From a checkpoint of a small mixture-of-experts model trained on Wikipedia: a variant of SOAP for the experts.
Below are experts of layer 5 (counted from 0) of a mixture-of-experts language model. Rows are named router (the router's row for the expert), gate (a neuron's input weights, with its number), up (a neuron's input weights, with its number) and show model dimensions 0-127. Each number is 128 + 24 x the weight over its row's rms, rounded and kept within 0 to 255. Numbers have three digits each.
After each expert's rows: "gets" lists some tokens that make up at least twice as much of what it gets as of all text. This comes from a sample of Wikipedia text that the model never trained on. Tokens count by the router's weight.

# expert 60
router:141137123138156149075127123128107114121109122141122156148107100123115168144100139151148148087101144141176093123117131119131111111132123103094160139129142127135086090099116167094120148155115118135142165104062134125145109153170117117111146093126142152109124098128111110126134127104144094139163142119096140138139101098100131179100093162140112121132137175055099158127086159122132130084147
gate1:147159096108090097125117071150105075133092150095134134129051117120129106088154102147129138101154133149144128111130127120105123083091136130121131163098145161140126136141075137065149184130092136132106139099137141120134098135145126163142147123135156134117144116154124122130160135119126137124128122098139103139184134163116116134113101127124166150147125154105110135125146153187161099136136
up1:143141121131112120164128116150150105145142118153147120093137151131124102144097108100099144137129092157207156156151080130125128122121152141129114111138104135098192105085126140104153133109129120108149133116139138165104128108118123123117158127139172141111105115146135104111132067158174119096127122100160107118103135130145115153104139179136097154151128165097174158116154125123115176138181
gate2:061067142101074138153143142158138113151133178120148164147109145124120152096099148148153179170145132144116145102081127156153125094110102149162120128133138139118091121125124139108138130183121172112133133140128143171140165126151112133117094108089124117086150115103103117111116096117140110141121161118153155085103140146130149122120115139153130136156163134140120117130137143135140083076132
up2:152164126154124143150092131106184102127135131136116136147108147135122136157096087160165090149156114090129160152129114159105126169129094119117109094094146116106150127096156119135151102120121103098112109144162105091116175118111096155116185139169122099124130113112162165135124112163170129122122107106085144098145127159140118146148117110117117149107167169146108094104129097128098108163126
gate3:130120161121121128157148122091189134155125118127197124114076076161131103116148091117139113146080126121086152152124128119128100104087156150093101142116106105131106148138083141085159138140131154120158135086124108127134147109141123147110132078156130168093119116126109155133124136121175107136179125111139128147152122115100108076137151159118133104122137135140145132146150151103143163118159
up3:121155141105123136117075101134170139146152116142132092119123134123150143100086106119116140165156141161091120138109122114134083142132167155137174130096158145090140105143089144124136159123103140120158172109107091090153131127126125101139148157164161109139116158107173137139112139114155124104165135118116104161138099125166162127131140153093144110151147074131087135125132156147129165121065
gate4:107138115121071130145139183091137111123116120144135148138099123135100158113142132121170115109162145113125160123120149170100081154142136131137094185170166136139112107124136129089089081149143097114104121157123126167139115106164134099114090119142162104137166136121136172122140118119163127102161100117149091123078144149092125131113115128135169138152165139081136125127171148119116107129144
up4:064161121118108159121129141086155105162133123136114140157131128106156115172128145083158138087197137113134146129173138149171093144169079128156094127130121126111148169108182142157109131125127094115122111125106128146142141122128137128109108152126136163144106113125081109147103134125123110139098161126129149109100106127163164114092119165126131135143123151139150115165183120139155102155111
gate5:112095100141167144139142103112115080130134180135123165112093113161175119140132113102142141149110101123124140140117120131179088180114120143140136140094132133136089157151093116082115139154148144143105153092115093091144089150102165175124148125146137110125173121134104173120156131133115109137123142128114104131150129124134164136109182137104116182117112147098128162105174145113112132104114
up5:115109141156116141142112134097140103128176135143115070144109127157118175139088098147111092112193125076146131094119158093126099148110130129180151133106115103142122138133088156079105137132141139116161111139120157122124085113146106139113150149131148122100099123124060135124122144147135107135125122088123123122150157134136125132111162162074130148159133125114081120103110137122132164086152
gate6:155149104144089129130131100115113109113114153090130137118083144157134178139128119177156158089107146093135126107134133155131116084094116130156101123151127166194144136105134113072109163151140169107126151131098108143140128155116123154178121061105153169115137131138125127155111129133125106103164087138086112137145124134107116104101119162125129146143123134085102115091134094144135126118108
up6:099134152150175126135191126093103182155154125121105078100131064109125139114100127120136132176153116121127137095118111163123154123119160134120144143139082117165178153109128100154145187133100131137096127104150111097119117137138110162133118109144130158109134089135132136166155097128144170118155142129104122139136109144161134098122109129119140135120164112171137104131183119095144129125150
gets: " and", "an", " at", "o", "k", "C"

# expert 104
router:147153160155141158100132136148125146109140095115100107137148066100118162155124146117117145120138152145153116098162106105103082150157099098103161070152148111145107108088097119119134150143090113149148162118117169109122133151122124109099141123117127150100078085110149146110112121155110112158143158091115166155151100101127142157100105109140108115159116179132128150147107150113130111124170
gate1:129091118042116111107137135099115129133107102143120094164093122151155098146153134139156136119100116162083142178115126121097159115078138179134111100096153123112138117140179092094093154131109143127085114140137156113127165105126111124092136102130069114137117115111111115156120108122146147143156103126115101157123132149146125117088135108112143151098115133137113115109119082142125140083138
up1:134123121087134103166144091126106122112112121142127118095090119098134131146143168162115163136142110158147197152082129124127161128096154142102117113088137115108111123133098105088120161109143132133119105147140073145126123118104132094180132140115118162089111119157123158155118103088151155113152104136130138131158118074113080116119115106116132116141084126128139148118099107075095128162160
gate2:098097142093093147150097155137135141176118143155176124119075140148116147149171080134132104153138075092113106123162138142119118136083167161188139136139117118116140155156108110106129140109167171110109132138136115143122119133124134143114084093172148138103123101145107113154130119100170122133135130106119101103108138131078092135120143108091128140137115103124063116116152118125124107144141
up2:163117142138137126090123185132099133132084127139113160161114154117164116126181112118126111122140132109078134117119150130139105133111166123135184139149126166128102112090112147093125112147127139127136133151172101129125152101118134125172111143135089176175133122145108130144117135155111184102109085147132140148128140136133104153126137108104139095113101127132122082151100120154182195094145
gate3:097098136105108125139144127092131131168076150124134116127124173156139141128154082127135145115131107149120112161132132175169113098160135114092105124142068114111172112131150115144104134144079130111181159145150108141131126086117151149124127106148109116157127089104135118188127103107126138113114141122070119132102144096164138141126163112102093154116151086137107151103173128133097129146129
up3:092070119104169120119205134186134125085164097136124135106114133134130103127131105119171113114147105096097136165124128168136086150121130155115111108129165146154110122073158112113118165126130132146155175159119111151129175138109134133131123143176175143113112128140096130133128122134123145144120156132106121116110111125180134129149133131135108117118149142080102125099107150099105163102130
gate4:121065163139142130143153135140116128174091126142132146126104120168112133107125122166127087141112115148142127140142128137127092147099118160127143152103132134142139133153142113097121154084130151097136125143123132125158158128178139190125113091129111120149121106151112150143151093158168139123117129108135145096156130137129101105166191117086153164144167073122116083128106086139158163152099
up4:170141152113148149188152114133116077152138096136097119152129124120148139117123113133099105105165098149151134110108112096125119114084129128129120106128131131126151170140124130127107127101115147117144124102133132126089125173072137126096134089149093132141149156180104133115174120094133131067098101152110105153128127084105102156137105129148139118152114148137105122152075139113135142098197
gate5:119110109118067139158185145141153114169098111113143095128090135135084142152186109116122120145134102115102143131064181139141135098104145127112146131133130155134133130155137150140148090170122119131148139135132098138128111119126151142107103095155107116140096177128110090120151134083095133172099135113142109088119118133142132145154176130109125165128121122143098123083130145136096136091091
up5:095146131138111094135129103102143129118109085200173105148154157135110091126157113100170120124130088140110167132088157121130153165159171106158122111144129155148157107142111128135134122150142131146136157093173158123085108138127166098143151106095133182108126139150166133122141108131129107148060143152120122118131095095108124123125114128127120096163103117142154122108116140166148144132108
gate6:139143148111046165118134160103144105140096117120140132134146141132117139149089124144087140121091138155154161137143159109141123181123132130101134106136093124110131175117139131088139109168109150142092146129167124133170142179138152161152101140148147126137160155120121090134140087153141143109112103122105124113070126151161126098152119100132166127132198121138123151104135126104128122125091
up6:115122139132140149121071142170169171137123122126114124100159101137126101177096150120136133147163114116172129127165118100121136100108145137134174078154138123114123091117106103146163139157105131124081146123132115121163126106157128136114092098132131134149052141139090116107148134090127101090114133113126118124100111141136155137155130112108109124157143088070126136110198122125149149128111
gets: " ", "19", " K", " M", " H", " ("

# expert 83
router:149158136143151153090154124138132169111138088116088101133157090098142168151111168114127143135139150109134107091153112106095109146159100103124161085123149113139095102098095111116137141124098106127143162132101179112123128155119127105106149085111130154095074092125157144117078126162111128161113148098127159153147100103150150144101108128140110119113116171140147109149095138111116100118163
gate0:138136146146113105165144149106121098186116164171153116143149139145158120138125144132089099108118165146105113162104109126102141162086116159171100076088099100125131121132159132131116162121181124154109141102142111131103109126157103092166143117127160166146130085117112095129097134127153134097110124153118082140124135137104136144162136158146203124124145150122121132135132096136146129132092
up0:107187147050110140143142117124139139126124144123168131144075146119122145106128118094106100088142081152120149131131110138105114108106110114134089160120103097142102121101166124088116135142140142127163154108136109102120081153158153102157130105152119126049126104093197121125113127140164101088125095111142126121114113119130143096139126112139088143140115138094148125126112122122117147114136
gate1:142122127116106119115109125076120123133141133134125126077088131122162124097112127126111072122131082102115163122118108171103135115151169165131150127120148109093134143155105161118130103166121139131159125153116111120124092125165176177117157166086114196146111139123128150151149110089090153100121119117122138093137160124150141145132138163142128139141130141153113104140191074123147152136131
up1:165120123124151119118109145148091118120116137115144134148139135119148131140100143112143149121164176121137109141124120150156141110040109144134128147124111164096091138112149109112127186120139139110123105118151169176135130127134137118132105103140168165098160147148087142131159147122138120107127144088108096157121117161085135108152175139151145099085149129123192089158132155169130156113130
gate2:111123131095128102116132111151123105168154147154102142132101094125115138149114088135107117095092121083118152104125134138154127138117126163123142187157101137117137076108134113102117150118108138126119178109142137162145151105101096141170156153109192116167099092157102075128138148156082141127138124121095120146162148134167137160122088167123152150102115132107124161100114114114109120101123
up2:168115119134114152137144150131126136094097149114115119138131078127078139132130134131098132142115120179192143102110125118113162101089152162116117148064144126107149081139128179110129119136147115113099128144172112137134127119112146111141142156135091149116135139172145109132145117120102128091116130136138111104121107132137173091145074126127115177153159162090146091176115118115165106155125
gate3:124114133097113076110167113148135116180146130121115152134142157113150122111125105145145135140147123147149162146074109120163126092120104123191115126118097151170153134124056163108109083172098123136143098140156141143107128101142117141147130097124105086143115136150139084162118126149102130129133107080122151116124164101110120134106138171125152147140126148117084108075139112164128126115111
up3:133118089137146137119098137139181125070146137088102153123161164131134148077119104174112171132174157139177119097140118137144133150121142135108128149142125159104146170126133149172129126151159132127129166140116131131133130142113129135130124182165131125151140110088143157124074105131128088133126121115149118182137099099146154160138122183128159118110145087123104147151148121141164106144107
gate4:122133113132145104157122147113151119136129170159147117109122151110136128138132121176168110123096118146128147149087142157117116124129149097144100145106077179142128155144116102106133169183174137106130133092142124136138194127116158106154167150134121155117104187141134096157133109109138186098129124114132152079123105172151107115092108121089107170139134116123117141135172117135127143135128
up4:204140148183153107143111155145113139133066163156140111157130190116109143165149159163160143117100123116122123152113139126125117134163133158129100142100078160116106134135123127123142135146112129079129120111113125127101164094101150138119144128059143143137143168134161121143144122089167137137121137138111136107120129109133123135111095155100116098119139154111145133104164159111152176135151
gate5:107158162041092092150120122138125139196133099096076113152150142140140162106140157088171111097098119156120147119148137139135125119146111140146129113132107134121123153126092132126101124114148113112123082136113164187121112132117139143152143132122148150144102142116135110112157136114094114163062101129107118157160133148134129124123149149179136124151174133133165122136144106156136112123110
up5:116155125145168154175138073147119139156111137098104133127125131098168131154134145095158101112167158118160147111167112118123112097125139151146140137072079130116168136125100141150138105084153131135148092095106101091156139112100095095110160103083092105164145121117112151169117115113113133125115151125142100130136108112143176076119139118129100143137136109132092127091139101119129156114111
gets: "20", "19", "1", " m", "7", "3"

# expert 100
router:118144145147147098112111131112104157108146117136145104116135082110112162157161170087114166106112129145092117087142135108110101140138149118114156080125159136126106109086101133102129130142086122133132119132109112110123132144097124077164134125117150126113097124140134124090131127201135099143096163083129168149144130113148174149136113137109094143131145177120124069093091124121110102111167
gate0:142112132140123091136123089115131126110114118122158110095117105105126158164136109114155130146138111132096154146165150086181125166120134148166167146095104126139154119130148108113146107109158141155125103140144167129141092079087096154126091123091103134183142134114137113148162132106077098153146131144115184133099128156159140149109109109121158113131133093091129188126126116112122118150171
up0:125152104121164093127128126153114129129104144107126117161188117142111107166136143109154172146118089148125143150096135138096058141133120088116159110131130120123147111108137127139104156115128103135120128088098144134177084148106116118102144099167121085159101118145096091160148100138145155129168121162134103140111163127118100119132134085149100146095167144120131188154133130147101124116159
gate1:165113163147128111124110166067152119166139126124159128139105122119097103118148104112129123092155173150147140086117111113112114140113173134119133126129105147153153156123182102121125129095124131149102128156113156139096160116121143120169096153124170122166136189149142137072179134082101111147131135130131126125126115092135148178108137149096141131134147101154114152100125130113154096168110
up1:108130120135142105116149145119155139131119102128115127172114113138133109126096126130124114125133139103163123173137122149121130077140133147126125154151136102120085097184099171100137131117109073166106119108171087138140111130145089170104150115125142149134114104150142107146170158117117135130165117067105117112142130097153077118160135136152143105120163123137094070123171177136144097097143
gate2:114151130126136095111141116091111133124158122139205112106107110080132123142132142155113140134130126136134164109131161141138133141105131108146109130101103152163158135114157077116118140138144159128138067124094151083120111135065134137176120126105148138163143130170080121109136135086095113154154089133128148077141126124126137174144111124117139171161173134136149121129151102134088129132153
up2:108126156127123129135095129126109126147166120136115130165132104118190086153098145147162131147105137134116180111133157107134140141140103079136119147126145138155151116120098126122060156138094148137100121085104143158117105129143136121149169099141143099139129121147112138113139118103118099148106088180093098110108112119086150109147148081107117124144080166188101130136128086116111123107136
gate3:163150123126120081120085126137123109093143168114168133128130176137125147100103093132116160147126114136095181142109141136153087156133118116137138153101108151117177132086143154176121105138165135114159131152112126140107128105143153119137147128142146073125138114170162121116159140132116120176132166144092113121164145136125147106087135081100153130164122116080110093113113138126164151161128
up3:119151138086126159085136132149141124130135103193113147145123106090100152118155145124162122147109135143146102129124083089126153111132092124125100120138099150162123149104131147082113129117118100145182136125123123159129127140122142097146103151086123128188159171147130154138103161172107134148119142155069140116106132180114109157137123176105114128147155165123143115128117159125108105158098
gate4:146098137125138125112148162115122131112112155122146159082077107114117143138122151117117096106124125143107145153129148193127163134140165127123132149119103099122140132089153117150130195123182127114152099137107132157090162134145140109136137102107196134108139149120111156141147116096119120156134119110091119105168088114141118143135134179095108163143180128087144145094138117124082106129146
up4:148150146096084163155123109104127152146159113149112100112112143155170100111174164103122134094133133097160125168185120124106133125177090150171094121125118116162129067152103183144126178133147143109128119141123097116106165131110100095110150096136153149109118119111132118133110105128148125123131108098127182116093126166102152121109144127173142111163151129146133133142142118135140147115136
gate5:167118143137109112177111119136155130099134096115169132122136162155133109111108104136133129130133139100140154122127123093119158150137142120170159142099127103127145117172140114114170132133145132194118106105160151141122108112109121105170127114129137115128110129169112114136165138149177105148143101153154163158135123167116099147177178173124094109140159123173114126074141111142082164104146
up5:131106077103136129108124203176167163133117123110166109131117099157138070103154130113099129122126150147136092108119145141145153121137081120127111182082146152125174103135121127130145126158130108102143146169118152095141113087161140113093129131124108153131125128133140118120117126093154160145096116090122154128130100111133120161167133142135138152134140128140132204151128121135152146151092
gets: "20", "19", " and", "ing", " United", " has"

# expert 26
router:143160124148141158083128118145134120134090116125087091149113091094135136134104100126118132128121153174140105114110107126131102121164106078144152111183141091152129129143079130117129183129130132149133118168130135118117157145118112102139136115136161156108097084127118184120124134166099148148132164116121141153196094108119084169130129106156127149160127144099149112109146140143126114080105
gate2:135154117148123114134095094101118133129126179128115141144144143130116067112103081155118142119172078105122123153129130120126124132136182157151125109123134122081141100114071146129101128143120162146108129149150178112092111171122120111119145101162163171114186158131133140155160134153129133120135077138126123138137133135122106104110186093158140153154111143130165129108147141156143138101095
up2:077152162110104110111124100114144145202117114166107202093141126141154137116115153121129123140096136124082110122120081101130142148133138081140141119192119128125116141115126163143127117093112112124100136099140125141093155144136122170118133109164153123149079133123119125136116128091112138104185161134117121120129126132151139142098084123136136129151136151123137160168140165130106118140070
gate3:051120108124152100140141147105120113122136128154165165158086160112164130152107094136154136140136164177132133137098142149126132115116110112172115118163149115131095173122104091169120156152157157146156106167121108109109142100151121129124154108128167106124112118161155132133154124123143160144141067119124161096136130136111109163102126106125162098146099136088108119080129104118145133101116
up3:162131112126118118142077160114132067130148106143169129133170148151157168135077104119114078139150131100124120102135115122097127093136146121130139169144109109113086122130092096099082130130110173150109122103135126121126122111075107156161144104140118161130126127141160140125058147153150113135114162129141118126092094082095169134153143116115122119121147128135140112138086157139103141117159
gate4:141133149147145158089108122112125128122139097093098097134126066145100133134139118136118129102146106155129127175136127135109179102129112134164115097142142141135126142152101152098137102143136140114128073158127155137097158135101097162155149131117171077169130144115128127109121117164093158124109124183171140123147119114097085178138142107149126113136086103105129159109162146128099162106086
up4:112143138130142101081179146169124106121119111090104093141119130174101154087167113131120087082166143113134084164137140126175146117133092106135136112133144156123109154155150141111121098119169151118099139114102101123100137178127080139102114132161158118106119141126151092138115150101166170139121139142131147130102114109095121126143112122136148112116130117094149155088131104147095130100077
gate5:117127130163116099119111136168128150134071119157129136093101118138140127134129108091138153124146088104139068126144099130134140146133133115164137108104171143160144117136114094109125146136133129135121108110106122141144153056130117122161120078195143137132098130159146142094172126141089151143092147154115143114101102065140116178136157111124143110168134122119111097122179129126128153123112
up5:098104124104090154125167154150113101125106094102159116160114146154130134092062189116100134085126121140118113157093107119103133179080111145094122182126138115128125127155122139117147126130118114122120175110135117120139077121157146119137148129175107138162139159143121168128139164122123126124128130087145144123127144131171137086128151160130118156125136131155152111114139148172169102168133
gate6:090130106111125123177105181146114101126124162152089139148104116117149119078102108132161126148156124130147131173095121139101150154124129046109131128149175132089163157102098150116130143135155141120122137133123120136148114094141115132115098107068136118140128090118131171169141129118065147138108150148115123096138135117130124120136130109119142124163123104112117132080139144142083176120101
up6:120158160147121164123149135124100108134155134156148147139133124122108103148155119118133142088141098125064124163141138089113185110129107093140095108184126068100145137142129124130140126117127138114136184164115117129116125118135074144137125138143153160154137140164142052143119189125164134126161190149098141132094142111095137133126163140116139144108127132108122131113132152138105125123111
gate7:112102145120116116100120147123126136132105129121114154102123105123151116148080119130163142119108105104160109143139126148144141151113149115136093120135139131129056153139151078128169144120146166124093120126150125132123125099140095126117158088143125144129169163112112123116126164181130160074141098160125159146169088110168134145094149160131205136141135080146138133077128124128117166144127
up7:145116088170146161181101148149104096152084065162152112135128126110164144094148150140093126172136160135129147129134146141083157145131129107119109096115128085107147152171157155122158136150138111121141122142169165115117130146139132159165136164123128131110092109126162125148125105116128161112109169149133093130165111145160132108161136131120145148184132110126099144126155099111139122139167
gets: " ", " the", " two", "ation", " three", " number"

# expert 5
router:148153142159138140104126143135140145109140098125097109133146064091138161147109152121135147125121150130158101090150118106108074139165099092120163053133149103145107105102093127120147151150089104142150174129114155103124123158135112106105138117127120157105076096116158148108103112173122123133138161101132150149158109098133135154093111110126107114134110174134134127145099148109118107111173
gate10:121124133062096109165173140158087115166092124135145119092086136161168109102114145151144144082124124094170116121158132117113142125129143132125130127129117136140119119089145113145141150116190120113126126185092150115149101115122130133192135133128150096129114105112109113109121144131130117101150124120115194133100150108099139144126153145110137129084118111119127153079099129119116123188108
up10:134163159111079139123101141134103153076110133098108107154088120092128149106138134109131125109158084094144127159091141087137086112120148115158188099162135142118108131127089117118129113134136141071108142149130140091143186131152095111127170129132095146130101126114142099139099123089141110131129118134072100078147138141162124126133129154115110105156127121122099129154153177136138137113125
gate11:104147178099132094081126095114134133164138149133131115146136083128148131131106085140125174135105134080157143134136133135143094128134118127104147151087125115087130098125123112110105141138161201136074108145153131128156163126152100151159114126158118115147125118108110141145142093109114123142168096110096137102120129169162160087124141153156130154154147128087154117125136158146106113072143
up11:117125134138134148120098127104106142166156152154138148086133124108147111140136131148117133116124158096141142147123143092189133122133136107121159154120120093119123081107087203083123118127099107116097135143105112113137138130129111142143136101159087125097137152169133104163144107121120191096096121132139117124116124116135189132122110188130111119140106173097105120143131144135093120060135
gate12:082098126103131122104161124080134101143056113128135122091108122116148129122146076155187156134138111113157144156152168188121146131107143141148137118113104179115133096123128114116110129112182115128120131105089123141135119160102097150129118144112154112154103135139131143174124094123164148105103102089119132137126126082110115120122141123153141135073142096093115139111126152130135158133086
up12:167133124147167152128093107172121133143084142097181101108074157172127107149134145109121142125119119125088140132122102111107086127076140123142115131112143096150167139122132117134142170092115165109089121152105153162111190183145148146140128122174108150095183150108130122107125140144147130129133159118113137123136130108138089113119141111115163093144137113178110132143112118133114139098131
gate13:109135139147115110125105186133137086138097112094128106149099099116146113162144124106150123148125124107157123119123116158131094140111176138108163081117084119150114150149149100169117142142146127140113103092108132120115162139119165140161101120136121138142082130084101135191108150097162112131103109122116099100151134142182129110118115145130152137097141136105126110101118084149063128096091
up13:078151164082142075126113108153148146094134170131125118117119131103119109035159139136084138132134134143117117163147122102137137138146114108101141153139173169107117100115144129154168139096169110121111119109104117124153112130086115151147146147171139116126151164153117136076125079097160133131130126128107129132121141106100142145115126127136121139113164116131107119148127169191143129135152
gate14:142101151099080145114077113134144142155095140113149136107154154142135047173091100148136156111119104112125120135149094135118126164092170193158130119098099152160109158119109119098093121165141150145146128149102139128133108140151140138112097180134150139162117086144115117140144080141117099116122117138124121134135130119132110122135156116127108170141162157153140106126135115146150113077122
up14:116126139094092139113117157111130113101145149174119126119132117095132133116148124108156106175140181102141114121111067167148102150153154139093106144166148102123126143131137145152096126102119177149111101122123123115130084092126119108151131146162119079151160195101138136130116147144124101071120100110132137111113144130142137160073133116134170113092103084128146116113131148136104154096127
gate15:112102162145125102102162103100111124155180138142151093144113148186159133126141089156139120120168126119087089127164190112141137117128120118126143126085100137143097151142114148129121102123129148096142133145135107124153183116116130165198123141128162122191094110151142137138144095107080145102154140116130115131128114116122153138170126131130108102125106127163124145088102131105104120115149
up15:176147101152176093076130120149141139124169145149084135119113133144124088107153108123111103157149101115113114140157139155136145130123087172135077100113106170117094115135155100132134115102196115136146154111060137111142127146100095134148125082139127119135131132133150138112085142147131133135173146133109116106143130113094122122109125126148109139105165183135142118148138121123148090097099
gets: " L", " N", " ", " W", " M", " ("

# expert 9
router:152145127142151168106138147141144164113153097102097107132140095096138159152096146123119135144172148117152119095160110107095089127165100099132182063117148119147106101106102100125131132132093110122143171127100159118122141150120125120113151095137138150101078076110154143122106118151122130170112154086139152159163095113142129145101113112138118104117107172155138138142107149104111107096144
gate2:159098117148128153109132112113137124119169163105114136132127147120118116092132077126152139180117109113139186104109123150173124098100168179124155141078131143084135144133153146123119159095157117146144160139119153126139113128109147119150112122115160155129111185124108115117109141151136119156104139093166092121152157176104124152146165151089091145122155112119121113081150142096158145129115
up2:143098147125082149135114124099139107080076110137100171151149151129105148116142097138105110143109158184116091177150150141144077124154118116118112080141102156164118099107114103114122158119120136117120122099119090140101144126161148131093166137066063116109097145115129114139133105101137120176119087145139141127118132090132116106118122108142106135141135114146122115127118126131097078115148
gate3:128112130117126100101124135142121102137139163110146092076159127115143128127131129118119081118138154130107123153167149169163107091109080153129126117079144108086159108111149118112128135143161166133121192170130118151152163085126156138111127118130157101145167147093132125121146129125137090127098094117145104161132127155133150127138080106096127128069154142108142180120151129106082143113138
up3:138133118132100164124119118099080127129147151082145162076139123140133163125142082138125120115151135138105146123140155156138129120103100125120143166178128148186118147132114072129154107150113162127125149142145169158154136135109134150086121127105106191073156101087096109106124100104129144104137155131094153106123116107095118121155124110096123147084117100088127131158148119158124138128098
gate4:104091132105110132126132145105125121184140109110115131143092129116116127158110084153146111122138103134087161158120133129148146082146143141155082147142112119123088148151137144132144140145152124179121110186146116156145102128134133126177075107139108083139129154131106096078115114086135112166105122121137100133153157130120117165170143146126151138103182155107167089156121117153096136128109
up4:121122113143090093132120149095144160143134149153152138128104131130130118139126114111140129133123101148119117100148146162148112146123147161122077126113113134122137087162139134162116107093149123095191136104160153116096157123081108123120096121191108097060148113102171165148180128160112136110106127140109134144153147131118088148090124132150089134160111112141176135120133155111120159151095
gate5:125138129150089115128093135110115128156121161150163088174159171155159132116123141173090101095110121178166138126150143140143086115083112178143118134118109103103086116128147125110151107149141136165128136141122080141153156111138132134155132169144096111125149117138149144117161168110120170100159122144160125103121152146080148122086153141098118066129143121104112145133132107131134133127149
up5:170158129139119095140136144096115074140114131086136162145088139139116127155148128119160096132104150095116126147131133145118119150129106136174106105153121080140125074130140159128115156140100153152126109134135147106168133129165149112144146114134132150133148118098157100084143141162166146153130106118182110157144162150113119130104049089115129117087159102118101112113102120095128114139093
gate6:127103118101160122167130136146170168161129105101110118093123132139121167118133120162104101128161071122098136116114117147101123115120114099139122132124115174151144162115147093148117145147103142100129101129103136185130124118110152170149092111115136137111171140102142100161172117122121156130143122079100142141160114179120091137150115122136124129106102082096164118119117176144103099077146
up6:120153120096071113115114141124155101107142091142150129113147160138138124110138111138135128123146079144130121124115152076087116147112111155138114154135155163146173151129110122138131121110095092156082137095114126166113116135151111077121152131176119133117154170090125123126131113128113107127111068166136124149143094135086138144133071153169085096137153177130137102136169135142123108140142
gate7:114120095109112094159139101103126141150108128131115102126089131118097117115123080121137122146109119121168181131157144186115125121121162152154141140162085118125138103110146113088115135185119151131090106103136140122099104085127167151122113131117112147108135142098071151128097116095113165114102134149089147093107167181123087103151154162095126140111107131130140165123132116153113117111104
up7:137189088085118116088085169161183098159137134106115125135134118081115126111120141106125130170136117126134136151099121103138133152102169132151141144145121127134151128101116104130103138096146135154113117121122189111158126113131133061131114137123122089109151123092151153104162119126172121103104141130131170122151140136134162092137121121113143116115124145162130108108106125146092177190152
gets: " ", "20", "19", "1", "–", "18"

# expert 126
router:101134122156146139086126121123134097114124086144126141116148135103092164114126114128100122136130150113169104096135172109098097078127123099088164123116136119160122138117123117083127144203105107149148121119084150129118110145141111107115134142122137169109112075110138124106133114153119091142142168151096159088151124106124166178139115116105101113140126132092076175148103148107138130096136
gate0:127115150135111117074116122130138112133143162148160145163119147108123145107140089112119133176094108140136136100150156113138124107129154136155126148107117138140095142112080125044127202166147132134157087156117114089128128115185126161112140153098159134120076140127112093126151132097099114103147124138122116147113164132101122096138161142147115120144149081147126100117109156123126163117115
up0:134093163157106155109154132102172104134111171126086128147125126107106140093139137149136124090128139160106148146109078124112134134099130139146164092142157116083155111084114130127151142071126161134129084120125130125111129099092138124136124139108136085141130113129137105146122142109140119118120141137085111100083110139112142154084098086142091134180134146087127181140086095161152120143148
gate1:106112179133150176170124091140092078140138116108177155111133118100099133104103119113145108111099127084136122089110160160127118095095111140156108144140166117119154179139135081098140162119125124138124093152168151132119122091140099133110122148123139076127161138156126127110128118101125141139141108113114097117167154134137147107132126124114129162124082103154084156154075111126121157138121
up1:113134133123145155093128114095119083118124137098171125139165181145157110131154145145104106104090113137124110156137124120150113084133112122161137143113111078145124144138122098122113114132109109153158166150165102138131108160151114129122103076156120102127101126138144104108131061138138149143133140175123072113135139110139137112142087120104095163130124144156133171098093081180102141103130
gate2:123132113120143138149151160090172152154099151119116165154133139140145125140138139143106109125107145127125110116103164130106133088105176145089137118187136148117131168146120149094116145171106142199157133121105140133107112131154098145132139118120146126135158160102106164134182098118121115120079163136117141073105153156086152146142172116073108142112105142120124153119157116127138152111147
up2:094159165122169094114116132136134123143099152133142108143119108122130170116112111117130125096120057144139146123140132105200106086080110119158148115129119085124083131101119121090123147115122104095056144151129160140115131133131133142122157112124128130091141113085104140115144153130145150113158121110155111103143160123102105140177141124133158141145065136148139163113122149139136165133157
gate3:119112146145109140111132096088123111111104168106157159107143114118089122139120165114131111176109106106119103152130174124126076086126153191104104141152131086100103098128129074098159123138139133176120148137144144117154158121174093113129114162143118095158097137109112145162153129143118133133120102149163136089111142114118132154136149116079085106139139107161136162158123160112138119123118
up3:144102145117087141129125133171096155129133129138171127154103108160138129171134128115153140096150112160141117131148107149137131112086127144119109177171171108118080095141149099101171155163115093137144073116172137097123111107110135096126121119149094125117144093139135134159110106115118114097124117171129117138110166142125130110165129106117121096091094176143142164177137125145138177122135
gate4:094084126139092115126116132170144127165135157131167132147102133141140133110133112091134101124112128120105101129117183097136146122095104163168122148136143121154173153124124093128128196153116136131132155120097115140065134138098089126130144120166142147113102124148101134128137151176139122167135154139123098116158190114164114096115166146135080144099172102104124120108119107116126105103133
up4:125128147136116128182135100086096104128138136111117102185164115128123131146125128189143132136152122147099113095141121143164159103117113122111136104142127079163101079134156143111085158163168062112146107102134145119152145134095120124141153128142097113112155152155119116161115118112107106142086089128114120143132157116138162109096145136132165119124132108109121161109083113159142141089090
gate5:075114131104145151135116103133119132102139145137164194137117139091127132142139090106106138145133131131115092136106141101107082096069166102129145133119128123093139170093111124095122114159145115147132123145085164156127145139163103136114090152131154119152125110166133136134134117107133108113093128155101147090125121155118142188102078148156083150123164132130090155106104131128121159091131
up5:157130114115144111166112076138148104087104142078135157111124114117116123099095109124141105164126154112110138135086136162162116097153135115132130132082134112097140126131124151126116094127067128136123135110132156175093101108160112123124117185119122129124129117130129108134137071144137112150098181155160121065114106138117112178125102115178121153133143126121093122146144151114164147155103
gets: " |", " and", " P", " J", "i", ";"